config.toml
n_layer = 9
tie_embeddings = false
train_tokens = 354700000
Below are experts of layer 6 (counted from 0) of a mixture-of-experts language model. Rows are named router (the router's row for the expert), up (a neuron's input weights, with its number), down (a neuron's output weights, with its number) and show model dimensions 0-223. Each number is 128 + 32 x the weight over its row's rms, rounded and kept within 0 to 255.
Before each expert's rows: "comes after" lists some tokens at least twice as common just before its tokens as in all text. This comes from a sample of Wikipedia text that the model never trained on. Tokens count by the router's weight.

# expert 21
comes after: " ", " |", ".", " $", ":", "0"
router [116 134  88 148 174 142 170 101 151 166  88 156 128 132 142 120 148 150 157 122 127 161 175 107 130 164 124  86  97 162 134 194 127 171 149 120  96 123 176 159 102  93  45 102  41  92 129 172 163 112 124 124  72 103 152 121 164 117  70 149 120 183 174 143 144 122  84  96 155 146 118 149 101 104 102 172 127  97 152 112 192 149 105 205 130 165 116 122 147 175 135 155 145 140 116 111 148 184 149 147 136 156 125 130 134 114 152 166 116 154 109  97 173 168 116 162 136 166  75 109 160 125 150  70 100 103 111 130 142 191  95  45 137  94 119 124 166 187 154 156 142  82 134 151  88 164  80 146 156 161  64 163 161 159 152 120 144 121 152 116  67 149 136 152  82  93 155 103 137 140 147  85 127 139 132 143 115 139 115 177  68 106 175 162 162 147 165  94 138  88 146  92 166 136 108 152  99 131 121  39 123 104 110 167 119 195 174 121 126 145 114 135 130 146 167  72 144  87 144 106  88  66 182 127]
up0 [135 189 176 158 139 163 142 118 153 148 117 149 142 150 156 139  73 143 112 133 134 144 106 119 141 153 133 185  92 125 137 128  60 155 140 182  89 128 100  97  98 145  74 107  93 142 147 152 128 191  87  82  99 124 130  51 146 149 179  81  94 116 131 108 210  66  99 153 103 199  84 157 176 100 173  98 154 134 148 157 172 144 157 117 131 144 122  94 130 159 119 186 147 124 113 141 186 108  94  88 157 129  97 130 153 120 148  79 136 108  93 127 184 179 113 101 117 139 100 147  98 169 155 130 114  70 140 145 134  89 104 134 218 122 130 156 121 118 122 125 143 121 165  77  91 131 157 169 145 160 146  82  97 159 113 168 155  69  21 135 148  95 166 139 141 124  96 109 137 161 147 114  96 173 161 147 140  95 129  85 135 114  69 148  33  81 130 149 110 126 142 133 190 135 163 150 156 145 111  78 147  99 106 151 145 123 104  87 136 115 102 137 157 195 117 123 125 127 126 136 159 165 192 124]
down0 [101 109 130 141 135 173  78 148 181  80 116 168 140 188 138  99 139 139  82  95  93 114 113 150 102 132 115 124 117 139 107 165 122 101  91 101 119 106 110 153 145  98 144 181 143 110 112 159 118 135 137 161  78 125 167 100 112 109  97 199 142  96 137 131 181 168 115 168 119 102 139 128 118 183  87 121 114 135  76 197  94 131 154 122 146 107 185 166  59 132  91 170 104 168  98  78  91 149 180 107 129 174  92 115 127 121 142 125 165 148  82 103 157  77 156  93  93 144 109  87 149 155 175 104 165 102 173 148 140 146 152 184  76 160 159 138 146 107 168 119 145 117 178 139 140 108 163 167  91 141 155 154 138  81 155 173 156  69 157 110 213 103 134  28 103 117 175  78 106 137 113 158  79 195 117 110 130 142 126 154 135 128  83 152 125 206 103 108 111 142 156 190 113 131 157  93 129 143 136 110  87 146 141 105  69  80 106 105 175 162 154 109 116 126  91 137  93 156 154 157 108 111 170 187]
up1 [129 102 190  76  74 163 112 138 110 128 141 133 185 168  91  69 146  94 146 136 112  98 114  87 151  46 134 149 148 102 137  99 135 160 113 167  97 106 117 159 119 143 182 169 147 161 164 121  85 139  90  50 124  92  68  60  76 132 123 131 115  87 176  92  86 122 104 131  97 205 111 128 133 102 122  93 117  77 194 114 186 104 115 142 136 127  72 158 178 113 119 139 163 158 144 157 180 183 147 138 122 142 123 169 107  93 152 117 119  90 128 132  98 130 136 135 124  79 144 173  84 138 165 136 114 103 130  98  78  81 105 111 141  97 194  53 132 139  55 128 140 124 149 119 137 199 132  83  91 192 126 108  95  98 122 164 164 138 136 116  76 127 190 133 172 128 122 146 136 182  72 168 149 143  72 123 143 128 142 118 124  84 119  95 120  58 122 138 159 139 164 116 136  88 108 132 137  71 129 142 153 107 139 137  87 103 129 168 109 181 158 110 152 110 132 126 124 122 166 160 169 165 157 166]
down1 [198 151 148 137 131 194  72  81 101 139  82 147  88 120 107 160 144  76 137 131 156 121 163 177 133 136 163 151 127 208 148  95 150 110 155 109 187 141 147 159 124 122 113 166 134 221 152 101 142 104 123 173  28 116 113 129 148 184 103  67  93  83 137 132 124 172 133 162  69 104 185  76 161 126 135 147 148 172 107 128  93 166 141 115  95  94 106 125  78 132 103 123  83 151 124 166 116 110 136 157 139 141 131 146 125 143 126 109 124 140 170 125  68 157 127 118  50 168 138 137  67 105 140 124 113 174 127 164 120 146 138 138  96  94  87 132 144  84 156 153  93 126 115 101 148  85 104  94 136 144 180 122 125 111 180 136 100 156  92 147 124 131 141  38 179 156 147 170 167 143 110 156 136 137 208 153 147 181 120 159 175 133 143 138 121 167  78 106 149 171 144 177 187 180 126 104 136 180  87 102 124 149 138 126 120 100 144 111 121 185 166 145 143 155 113 174 146  98 137 135 160  94 109 173]
up2 [154 135 132 112 146 174  58 114 147  79 100  86  82 136  98 152 166 119 135 126 119 135 125 138 167 104 113 104 125 152 150 111 157 170 120 169 115 141 103 107 134 159  70 127 105 114 123 164 127 112 189 115 117 133 130 120 140  75 168 114 124 146 166  59 132  90 148 152 132 161 150 135 191 162 168 120 102  75  78 166  99 104 123 166  95 126 103 131 105 152 162 110 206 165 176 126 102 114 174 108 113 175 195 140 145 112 171 122 135 135 117 119 139 129 150  90 185 134 119 137 125 163 104 132 124  89 117 101 149 131 171  92 173 112 133 127  88  53 177 143  87 114 128 136 117 118 152  82 144 156 178  85  60 188 104 156 180  98 148  87 158 122  87 120 145 132 170 135 144 149 164 150 187 115  91  57 131 187  50  93 163  94 139 141  91 135  67  99 144  98 167 102 173 127 138 165 166 153 105  94 164 125 145 121 121 117  95 126 123 153 131 134 199 145 108 113 108 146  46 182 167  83 181  57]
down2 [ 93  49 129 142 125 121 149 119 156 142 169 151 116  94 102 163  76 176 165 180 101 119  98 101  56 102 165 121 186 105 137 136 123 169 160 118 134 131 112  84 101 136 155 168  66 153  98 145 147 129  93 132 145 159  87 147  94 157 137  62 125 127 164  98 161 118 123  71 102 156  74  98  23 143 105 148  99 101 129 155 108 166 116 154 166 171 124 148 142 159 168 144 124 111  88 167 190 107 147  82 168 131 123 179 104 120 144 106  93 128 138  52 131 133 164 153 125 101  76 119 105 141 140  97 120 143 158  94 145 153 143 134 129 192 130  96 172 113 172 161 196 141 110 120 158 176 179  72 126 156  73 159 115 136  94 100 182 151 149 120 129 153 161 133 127 117  94 195  71 138 100 117 104 167 171 119 115  79 162 150 111 148  62 129  98 127 194 135 139 151 129 104 144 140 108 202 120  94  84 122 154 143 180  81  72 138 140  93  96 135 145  86 172 110 168 151 121 132 144 151 163 117 156 116]
up3 [159  61 195  65 138 124 155 115  71 150 127  58 170 143 107 120  90 150 115 119 156  67  78 128 143 122  90  93 150 125  81  69 150 116 130 151 123 130 103 197 121 185 141 150 135 138 150 127  95 143 117 106 166 160  83 126 108 153 124 119 126  87 171 118  89  85  82  75  81 132 116 102 100 119  99 133 137 122 173 141 127 168 137 129 150 137 154 124 145 151 124 192 121 169 151  92 154  91  84 138 106 184 160 134  87 136 135  68 149  81 204 123 146 112 186 113 123 103 173 116 142 102 115 160 171 103 108 123 130 152 148 149 134 150 174 125 134 179 115 200 161 177 101 105 134 143 186  73 131 121  95 139  80 107 137 151 124 164  94 102  69 118 120  88 144 129 150 134 139 158  55 138  93 104 121  98 135 104 131 141 144 117 135 112 138 111 166  99 128 152  97 166 163 127 113  89 108 208 152 134 137 158 143 134  30  70 166 139 176 100 118 155  88  98  58 125 164 128 138 101 184 171  75 115]
down3 [141  94 114 146 106  89 138  63 115 117 135  96 133  66 137  83 128 120  96  86  90 179 127 123 108 114 132 126 149 117 140  91 108 190  78 125 112 144  68 124 120 105 114  74 139 113 136 141 108  88 115 110  85 116 208 155 137  55  71 166  89 127 116 136 130 133  89 122  75 158 149 129 192 141 125 136 112 119 144 158 111 102 122 127 105 139 113 102 133 112 110 154 142  78  81 119 145 142 103 133 147 107 158 136 148 136 140 212 106 133 181 120  73 151 115 155  95 138 190 187 100 141  70  77 145  84 168 107 137 166  80 155 101 106  85  94 136 150 172 143 172 133 211  93  66 136 107 146 115 130 107 121 146  73 207  91 183 173 116 100  81 118 122 151 115  89 137 210 155 158  91 105 142  79 154 155  85 110 112 161  77  75 113 101  91 140 138 183 144 104 147 143 170 130 100 130 146 105 110 129  86 138 114 122  73  74 114 119 148 122 158 170 149 140 101 185 178 119 103 149  84 157 103 170]
up4 [139 131 114 110 142  81 160  99 140 133 174  49 117  98 101 190 173 114 110  84 106 194 146  90 124 117  88  54 140 132 142 122 113  95 114 173 141 155 117 129 111 130 109 126  85 162  80  88 123 126 128 206 130 147 159 168 158 112 155 119 138 142 131  79 148 105 126 109 166  83 203 122 162  58  93 105 108 114 165  88 201 135 115 109 173 121 190  88 125 158 129 184 107  53 182 112 131 144 191 170 114 107 142  85 192 175 122  88 101 173 124 113 107 136 139 137 127 148 170  96  82 178 126 159 157 124  64 175 119 181 115 105 114  96 164 110  74 136 125 172 152 143 109 155 194  93 116 123 121 117  89  70 151 118 141 115 114 202 133 168  90  92 163 162 148 153 118 123 143 177 164 149 159 123 154 144 130 137  98 139 163  87 131 175 136 154 142 141 135 100 111  86 168 148 133 127 116 109 117 108 105 193 101  97 117 179 102 122 114 191 125 150 138 158  90 109 117 144  99  90 156 153 102 148]
down4 [134 105  57 163  74 101 107  71 112 158 178 114  99 137 139 140  98 130 107  92  91  83 146 156 108 134 197 148 112  81 160 131 111 125 111 144 121 145 120 101 152 149  82  81 138 155 126 108  97 141 125 128 149 110 118 120 171 128  90 125 134 124 114 120 169 113 149 187 135 159 142 135 173 108  93  92 192  66 130 117 177 107 126  85 131  44 129 107 146 107 150 119  92 135 124 132 150 133 165 131 152 101 185  77  86 138 128  69 177  92 125 163  78 110 115 149 188 181 110 144  98 109 136 113 130 137 130  88  76 128  21 120 170 147 111 119 131 163 106 104 129 181 108  85 126 113 109  86 142  86 121 142  64 160 103 142 174 131 103 168 136 104 140 207 119  85 148 134  51 124 171 118 141 188 181 143  41 141 140  54 147 170 136 110 132 133 124 122 131 129 129 168 178 103 129 134  95  86 131 125 144 187 119 108 128 151 133  80  86  82 143 110 171 147 112 121 152 119 129 175 154 211 154 118]
up5 [130 157  84 185  95  93 123 153  90 100  34 101 114 133 120 170 103 113 155 165 109 109 176 158 135 105 102 109 107 112  96 130 129 117 122 108 134 141 153 107 167  93 134 181 110 142 110 110 137 119 176 196 111 141 116 164 153 159  64 138 108  84  60  91 103 173 169 103 166 168 103 131 109 187 154 140 130 103  82 124 145 151 106 112 172 142  97 195 119 144 135 174 212  91 114 174 137 144 145 112 115 124  31 152 151 156 127 142  93 116 153 116 173  57 102 108 100 126 136 139 136 142 209 159 138 165 141 130 144 164 132 141 156 177 142 217 163 130 117 168  46 160 118 115  96 126 114 124 125 160 108 134 153 157 134 103 214 139 112 125 107 150 143 197 133  99 148  78 144 109 174 145 195 120  94 120 152 143  61 146 101 101 163 118 136  97 115 125 120 120 127  90 133 104 128 143 143 150 121 108 164 142 136 133 132 100 146 132 100 138  66  91 117 107 126  47 131 140  55 170 124 127 156 151]
down5 [105 102 176 148  99 138 154  79 106 128 136  71 151 165 165 160 113 136 135 145 119 114 145 167 135 107 175 111 120 138 162  91 124 105 151  54  63 106 110 175  81  90 147 108 158 146 115 127 138 124 121 126 137 195 126 141 133 152  85 169  81 198 127  91 109 118 195 107 106 117 150 104  83 153 117 175  63 118 191 158 128 108 132 168 117 158  97 139 161 202 134 117 149 114 150 145 153 148 136 146 134  82 119 141 152 161 103 145  88  90  90 133 152 119 145 152 129 140  86 123 153 104 133 148  70 143  84  90 162  97 164 141 203 143 137 141 143 111 100 122 127 106 149 112 138 117  74 132 168  87 143 128 149 116 107  19 159 122 208 113  25 142 157 100  20 104 161  99 100 145 193  96  95 124 159 183 123 131 124  93 138 144 113 159 168 141 165  96 150  82 119  89 154 185 109 112 121 155  68 170 101 109 107 121 112 128 109 110 113 138 146  88 151 157 139 136 154 116 132 143  91 129 191 131]
up6 [ 97 131 177 146 111 143 125 133 161 135 120 201 128 131 179 129  95 108  82 156 122 113 167 164 149 101  81 131 115 136 147 151 132 160 107 186 179 209 108  90 172 136 141 166  68 117 147 108 105 128 142 108 129 101 154 123 148 131 116 106 139 134 142 112  94 109 146  94 170 104  76 105 100 202 122  93 104 156 136  86 100 169 138 109 124 119 163 125 191 135 186 178 138  77 145 155 156 176 117  58  91 111  66 140 144 153 140 100 126 165 131 127 205 148  88 110 163 163 122 108 102 195 178 123 152 188 126 136 152 157 155 153 127 162 135 124 135  48 101  88 110 146 134 116 127 137 126 130 103 153 108 122 169 167 136 136 157  77  77  76 151 123 133 110 165  90 149 117 140  77 171 117  85 149 173 121 114 133 156 141 138 142 172 115 129 104 150 152 160  68 172 141 137  93 158 131 178 100 229 166 144  66 131 120  71 154 115 108 160 113 183 123 128 185 107 104 146 155 175 180 123 157 135 197]
down6 [125 131 164 141 167 145  84 183 133 137 109 119 122  70 127 120 155  83 131 164 120 118 126 152 155  86 146 127 204 136 116 102  72 117 135 150 104 132  65 148 100 153 146 122 151 124 159 122  96 115 138 136 143 149 144 103 162 139 107 123 169 147 154 123 154 111 193 179 133 132 123  99 196 117 105 115 154 147  83 153  62 138 197  87 143 111 112 170 120 153  92  78 145 183 157 159 155 166 133 163  84  82 152 173 141  85  50  84 128 101 142 209  94  89 122 133 157  97 128 105 138 122 100 135  75 132 148 149 166 158 183 108 134 127 125 144 148 127 110 137 161 104 117 132 130 153  59 115 190 125  91  88 208  98 145 142 138 126 153 139 110 114 109 153 196 133 120 127 151 109 161 163 139 137 157 131  92 146 168 110 121 118 191 129  42 112 177 148 158 128 143  92 156 223 140 171 191  88  83 126  98 121 111 158 122 179 160 180 140 153 162 174 101  84 178  91 175 165 155 129 167 122 130 128]
up7 [113 118 121 133 153 133 167 142  70 161 121 207  93 150  86 132  79 150 194 127 158 111 147 127 127 176 127 118 150 149  82 140 113 151 120 140 152 175 197 150 137 138 163 102 166 129 109 123 131 174 199 154  87 144 140 131 147 202 122 115 153  92 147 122 123 118  83 148 171 112 137 113  86  91 115 105 119 192 146 136 103 145 162 107 113  97 155 160 143 135 131 178 157 142 175 125 189 165  65 130 103 150 107  97 161 126  98 167 143 107 133 196 114 111  84 123 115 125 142 107 129  79 167 140 154 104 121  64 131 107  14 111  76 161  63  92 127 128 104 102 162 167 120 177  98  89  98 133 122 136 123 111 206 122 101 132 139 158 109 116 110 187 156 142 159 136 178  86 185 144 132 138  61 170  85 115 160 117 109 203 127 177 131 130 167  91 159 160 156 107 148 116  70 154 145 135  76 134  99 137 174 162 132 113  99 144 143 134 100 122 130 115  87 159 160  69 120  92 148  55 123 120 111 132]
down7 [ 94 121 108 172 119 115 164 148 143 152 111  63 154 137 100 157 122 108 177 105 132 149 104  91  74 151 137 107  91 122 116  70 127 150  94 184 165 115 151 128  65  90 133 144 125 124  95 134 158 143  74  94  82 127  52 128 174 141 123 110 139 100 153 145 160 183 140 127 175  96 166 140 177 148 146 100 124 146 113 201 131 102 188 138 165 126 122  68 129 118 171 156 109 121 112 135  52 128 137 112 109 176 101  84 126 103 162 138 152 125 162 127 182 134 178 150  63 152 137 132 101 177 120 100 117 113 155 102 137 118 159  93 120 122 132 175 169 100 130 158 184 129 171 115 151 146 158 159 114 116 112 118 110 159 141  99  99 120  66 142 137 156 134 113  71 121  92 147 146 175 100 140 101 155 163 193 149 129 161 133 142 227 183 120  81 135 136 165 166 198 143  81 172  92 150  96  85  98 149 144 115 137  88 102 128  25 145 148 143  91  94 157 136  59 108 137 134  76  87 129 129 105  77 102]
up8 [156 105  82 104 151  76 111 126 141  92 105  97 148 189 161 118  51 145 112 101 121 102 156 137 142 114  93 124  58 147 118 150 158 190 168 150 168 144 161 158 107 147 137  74 101 127 140 139 141 148 129 178 117 141 117 163  90  42 108 138 130 136 118 116 116 120 137 106 149 117 130  71 133  75 135 129 158 128 142 124  76 129 105 166  83 154  99 108 121 135 131 117  44 119 157 159 106 196 193 130 105 108 123 212 122 120  93 185 149 117 174  94  79 185  81 130 101 153 140 172 139 140 207 144 148 117  83 112  73 130 165  56 163 151 142 193 136 186 152 170 148 184 114 141 180 153 143 112 158 124 128 113 126 133 126 138 165 107 189 161 129 110 125 136  96 120 163 144 144 133 133 172 160 141 157 172  65  85 151 119  93 145  58 138 184 142  92 117 103 133  97 127  78 115 147  96  93 180 122  94 120  89 132 128 111 156 138  92 134 164 122  86 105 165 177 153  88 148 159 104 145 185 147 143]
down8 [141 126 137 112 145 145 163 174 102 148 148 198 141 173  93 138 155 162  61 136 107 132 123 149 144 115 112 186 141 117 132 220 138 169 125  98 126  89 121 145 102 117 144  50 123  96 124 156 209  92 153 136 146 151 161 228  94  90 139 152 152 149  61 237 134  92 170 150 153 143 134 150  83  79 138 183 183  65 143 133 152 130 161 153 121 144 105 166 152 120 155 122 155 153  85 141 154 148 101  74 164 109 128 124 101 120 111 192 127 175 106 134 129 110  86 160 114 125  79 122 166  63 125 134 129  93 133 137 130 108 127  61 124 141  84 196  92 174 175 108 132 119  69 113 136 122 151  78 126 129 119  81 139 116 215  99 123  92 128 134 130  66 139 167 125 187 134 122 102 113 113 112 129 166 142 142 126  98 135 106 113 104 157 105 143 140  94 116  64 151 134 100 115 112 124 176 115  98 169  98 137 109 175 158 124 171 138 134 128 173  91 164 102 116 156 126 171 159 149 111 117 111 163 117]
up9 [ 82 151  97 105 120 160 148 164 159 161  96 136  99 189 165  95 137 103  90 119 121 127 168 127 134 138 104 156 134 126 123 138 129 153 137  62 133  92  86  53 133 164  99  65 102 180 184 173 131 118  91 149 133 115 116 137  72 171 165 110 216 120 186  97 142 143 195 142 122 156 126 114 177 121  96 146 136 130 118  93 111 107  90 113  99 127 101 103  80  98 162 146 188 123  76  99 133 123  85 154 114 116 147 152  85  94 155 116  95 189  66 152 121 142 132 103 164 161 151 138 115 108 135 122 123  51 185  99  86 154 133 135 100  98 112 107  84 128 133 145 157 141 101 154 133 165 104  66 147 171 114 148 104 156 122 140 143 143  92 110  69 159 112 125  56 120 127 187  69 170 161  87 100 158 113 131 161 154 152 131 157 115  84 142  69  95 138 121 113 145 148 144 137  94 134  90 185 181 121 155  75 112 120 132 176 147  80  93 183  94  88  92 158 144 155 131  83  63 119 191 132  88 163 104]
down9 [ 96 160 125  68 137 140  97 113 124 156  94 129 102 156 151 107  93 134 119 139 165 150 116 123 146 113 149 154 163 142 145 178 105 152 197 154 117 110 109 102  49 115 133 139 148 154 127 155 182  89 103 176 128  85 189 173 153 111 153 129  91  95 133 113 122 188 138  97 189 169 130 139  88 128 141 119 125 116 148 122  52  86 142 120 121  76 130  79 151 152 160 127 158 122 103 174 197 110 168  60 116 119  88 157 113 131 167 156  83  97  86 157 130 167 159 115 123 108 110  80 139 178 134 111 130 159 145 147 163 159 148 130 121 113 138 179  63 132 147 114 164  75 166  50 178 182 133 171 149  83 144 177 120 109 140 153 123 114 142 198 139 161 117 195 117  91 105 127  90 128 165 133  72  37 109 158 125 152  75 154 137 156 116 130 123 153 101 163 137  76 145 129 139  59 151 174 154 155  82 152 105  74  98 121 139 132 130 122 165 178 127 161 176 129 157 166 118 129  92 128 190 174 159 141]
up10 [142 160  91 180 114 119 108 165 160 103  94  97 143 127 155 164 160 151 109 145  65 159 140 127  92 127 110 110 143 125  83 179 135  87 160  80 112 115 172 102 115 101 143 120 169 148 166 119 109 141  94 195 146 140  98 167 139  88 133  97 188 134  93 146 157 107  99  90 149 119 176  65 115  98  85 100  93 126 140 147 115  78 106 124  88 186 181 149  89  98 150  85 113 148 178 140  99 181 145 113  38 141  86 131 168 111 144 112 170  91 149 117 120 134 110  71 113 107 156 138 142 190 160 111 159 122  93 102 131 164 124  75 125 169  61 121 126 132 175 125 179 189 134 144 144 118 178 130 133 151 160 170 125  56 114 104  91 144 139 117 122 105  69 112  98 133 149 173 183  94 116 111 107 134 104 106 110  72 148  85 130 146 140 153 127 123 222 103 180 194 186 146 113 170 140 118 192 117 143 128 118  88 134 118 133  95  97  77 110 159 161 101 142  70 139  86 101 145 143 120 141  94 195 124]
down10 [ 94 161 150 148 129 164 162 125 118 117 104 121 147 136 231 129 128 136 134 152 132 169 198 161  67 146 148  98 141 147 125 157 113 140 162 102 196 181  82  88 132 132  68 108  62 133 136  72 116 166  75 129 164 130  79 122  79  92 128 124  77 146  81 124 137 157  75 140 198  94 135 112 186 132 101 153 128 120 140 133 108 143 128 178 159 153  90  92 147 185 118  97 132  80 150 167 116 165  97 176 156 136 106 139 156 138 103 150  81 137 148 163 175 127  78 118 128 164 172 111  98 139 146  76  77 150 180 114  77 180 113 109 170 115 143 146 175 187 152 108 117 156 122  64 143 160 149 170 159 168 154  80 139 112 142 133 112 118 124 135 124 126 126 127 100 186 108  96 160 140 162 149  95 126 141 157 101 103 149 101 122  93  91 117 129  83  86 130 159 121 158 124 185 198 102  96 129 136 113 120  91  89 166 183 101 138  80 112 152 224 158 133  94 141 134  85 170 140 133 119  78 110 171 127]
up11 [184 186 163 131 126 161  83 105 153  83 178 255 111 202 162 132 175 124 146  85 133 136 174 140 130 162 107 132 136 101 140 104 180 128 128 132 125 184 131  56 123 108 172 146  99 150 102 129 107 116  95 102 132 152 152 143 129 198 162 180 116  88  50 106 125 133  92 152 125  99 124 127 167  75 144 184 101 128 128 129 147 122 128 101 155 130  73 122  99 138 140 150 152 139 138 117 144  93 173 170  89  58 114 119 112 134  45 154 142 121 125 102 103 192  40 163 105 105 131 118 152 133 113  84 157 177 146 118 151 113 127 138 146 130 135 184  99 125 111 118 163 137 112 149 181 166 137 106 115 140  69 142 153  88 113 133 108 145  79 129 140 132  95 149 187 161 178 128 116 143 140 155 126 130 141 142  73  88 134 156 134 102 174 127 101  85  63 131 136 116 101 110 170  86 161 108 123 134 113 172 185 132  88 106 183 147 110 155 127 145 140 124 144 152 139 155 191  73 146 161 181  82 109 141]
down11 [140 108 121 152 120 129  76 143  78 114 185 113 110 136 191  78 121 151 154 162  60 129  95  60 150 105  85 152 151  88 153 104 124 116  94 168 191 130 115 197  69 135 189 159 122  98 145  77 105 135 126  77  90 104 150 148 115 107 124 136 126 125 130 137  98 158 130  55  99 206 169 109 104 126  68 119 132 151 178 101 135  64 150 105 101 176  81 107 109  87 108 101 142  87 117 184  70 128 144 132 170 129 135 137 110 128 111 177 118  19 162  89 136 165  70 150  79 140 105 113 105 129  86 149 146 107 132 107  90 112 114 117 150 201 183  57 114 109 122 142 136 169 203 107 124 160 142 113 118 128 110 135 124  99  81 150 148  86 130 150 126 180 102  70 130  97  74 110 127 136 115 113 140 163  93 140 165 173 156 139 141 127 136 158 128  77 126 165 147 163 125 119 142  72 171 120 107  93 129 122 146 124 144 148 110  82 126 112 126 150 146 113 151 172 114 130 147 156  97 112  49 103 108 162]
up12 [ 79 138 133 183 158 135  86 100 141 114 117  91 154 180 144  76 129 118  82 128 113  99 168 185 115 118  86 117 107  94  74 156 135 159 139  23 156 134 103 132 167  86  88 149 113 103 108 132 132 186 149  88 134 175 171 126 120 129 142 130 106 183 115 150 117 101  91 118 123 205  99 128 132 135 126 151 202  67 144 132 152 107 110 179  86 124 104 152 162 126 157 112 124 157 233 122  75 178 192 134  81 112 128 138  98  42 146 124 116  67  99 139 104 141 111 145  72 158 123 152 121  93 123 114 163 172 118 125 105 118  87 100 122 138 135  83 111 117 146 102  93 132 139 170 126  80 140  88 151 137 145 141 106  83 112  83 149 155 166 165 174 106 186 125 132 129 144 151 110 148 106 160 174 122  98 150  93  92 153 154 110 138  56 135  75  85 121 202 115 115 166 126 112 170 119 144 145 170  59 127 126  77 144  92 138 147 135 118 110 116 158  99  93 128 177 118 174 154 154 100 115  85 161 105]
down12 [102  51 144 150 158  64 162 133  86 123 116 177 141 108 113 185 156 152  99 178  93 119 157 154  55 152 107 151  75 132 126  76 155 126  95  96 103  82 144 118 139  75 133 139 116 135 165 125 106 137 142 181  99 104  81 139 141  90  99 124 127  85 107 181  64 181 128 163 121 110 144 142 188 148 145  92 124 104  91  39  97 109 177 172 131 181 114 164  84 105 154 162 127  65 132  91 118 147 112 128 151 101  67 100 148 146 187 137 144  97 123  88 136 138 148 144  92 132 155 129 118 147 120 137  47 125 193 106 100  70 173 166 108 165  90 140 182 140 141  72 128  67  69 111 121 159 126 107 102 117 121 113 137 110 171 115 125 137 127 153  58 137 111 140  78 187 136 157 163 103 134 181 173  96 122 113 128 140 114 143 124  86 168 153  80 138 122 163 154 186 120  85 103 108  99 156  79 111 196 124  95 148 116 143 123 127 100 159 130 112 135 108 171  74 135 168 107 160 130 134 130 169 127 156]
up13 [123  73 146  87 137 102 122 108 130  86 115 169 132  75 173 146  45 141 126 145  52  89 133 158 141 150 109 102 169 100 154 122 214 191 122 137 160 140 169 113 116 115 190 127 136  77  81 123 122  29 154 179 132 103 197 150 118 123 111 116  62 165  70 149 112 195 125 167 140  99 123 131 100  98 116 182  86 158 164 117 112 177 130 127 128 178 148 127  97 128 113 183  99 152 145 102 126 140 134 113  97  76 118 140 152 173 129 190 170 100  90 150 149 152 191 151 128 142 109 110 157 126  83 145 115 155 109 136 150 112 140 141  66 138 176  85 118 141 133  87 170 171 124  51 142 201 164 150 122 102 151  90 146 114 148 149 104  83 120  77 145 111 136 101 131 147 114 132 130 104 113 105 119 127 134 106 111 169 144 141 144 112 168  73 156 104 156  97 130 122 135 137  73 111 117 143 156 124 206 130  99  85 125 168  74 113  72 104 118  94  98 118 110 110 200 150 112 135 129 112 117 182 127  96]
down13 [142  83 155 146 151 135  79 102  82 159 140 105 139 148  88 203  94 181 147 166 139 108 122 189 123 128 186 164 147  92  85 109 100 142 112  92 162 186 171 143 180  43 169  96 103 136 132 106 128 106 165 102 143 146  94 103 106 106 114 114  91 144 129 137 137 159 173 129 119 126 115 156 112 115 104 140 108  85  96 135 135 115 124 134  85 140  95  99 115 143 147 122 159 154 140 109 101 171 175 115 105  69 116 183 125 125 121  80 101  91 162  99 144  83 117 126 157  89 128 147 137  99 110 106  93 120 105 135 150 114 202 122 165 126  94 199 121 131 146 125 119 142 131 129 132 153 139  89 141 115 133 149 111  86 142 124 115 178 140 161 131  93 104  72 160 193 114 101 159  83 129 135 138 156  38 210 140 154 131 148 133 190 141 118 140  93 175 192 133  14  85  97 106  76 169 127 114 152 129 199  99 115  60 156 166 148  85 106 110  98 110  69 174 125 137 179 175 116 146 129  88 134 161 142]
up14 [147  83 122  80 139 122 148 174 119 179 185  81 136 167 121 160  99 149 115 116 167 118 178  62 191 161 125  59 147 131 146 145 157 125 143 166 159 134 144 171 143 124 155 124 140 156 135 141 130 147 125 139 144 142 122 165  50 149 127  88 158 161 199 137 107 189 179 136 131 149  98 100  99 112 129 117 136 185 132 130  93 124 124 124 121 128 126 137 162 146 144 126 118  28  81 128 134 126 174 146 137 121 165  86 138 220 166  62 143 118 150 150 134 116 140 102 117 122 116 111  93 125 116 137  96 143 143 135 123 127 129 127 133 110 142 159 149 172 119 132 164 139 144 197 134 114 150  76 112 117 159 160 131 149  87 122 220  91 143 139 120 222 122 102 137  97 131 188 211 111 154  22  88  70 167 110 171 119 152  82 146 164 142 101 111 110 148 140 125 162 190 136 107 148 114  93 110 150 121 173 119 145 161  80  74  96 141  91 105  76 131 106  79  85 110 120 122 102 107 159 106 156  89 135]
down14 [104  95 139 133 165 111  99  80 118  99 118 108 124 149  58 103 160 176 136  67  78  78  76  89 113 143 164  98  96 100 108 113 105 113  59 102 152 119  88  86  91  97 164 141  42 124 128 110  84 141  61 142  81 133 102 194 160 135 131 148 153  73 168 212  68 152 135  86 109  72 109 104  61 134 154 160  69  98 160 141  91 157 104 195 107 121 141 118 123 151  91 139  89 132 106 158 171 103 136 111 145 198 178 143 168 166 142 104 151 139 112 111 104  94 137 149 157 104  87 151 127 109 126 122 154 139 104 115 191  96 144 130 121 129 152 152 153 115 168 152  85 125 106 111 174 112  95 125  92 149 103 156 166 162 148 131 134 141  99  79  93  83 121 108 117 181 170 164 172  96  76  73 159  90 141 110 132  82 123 102  95 113 120 127 100 115 159 133 121 149  79 175  71 118 118  96 121 132 160 130 139 105 159  99 112 111 189 144  85  70 176  78 134 155 116  92 124 160 153 139 126 139  96 124]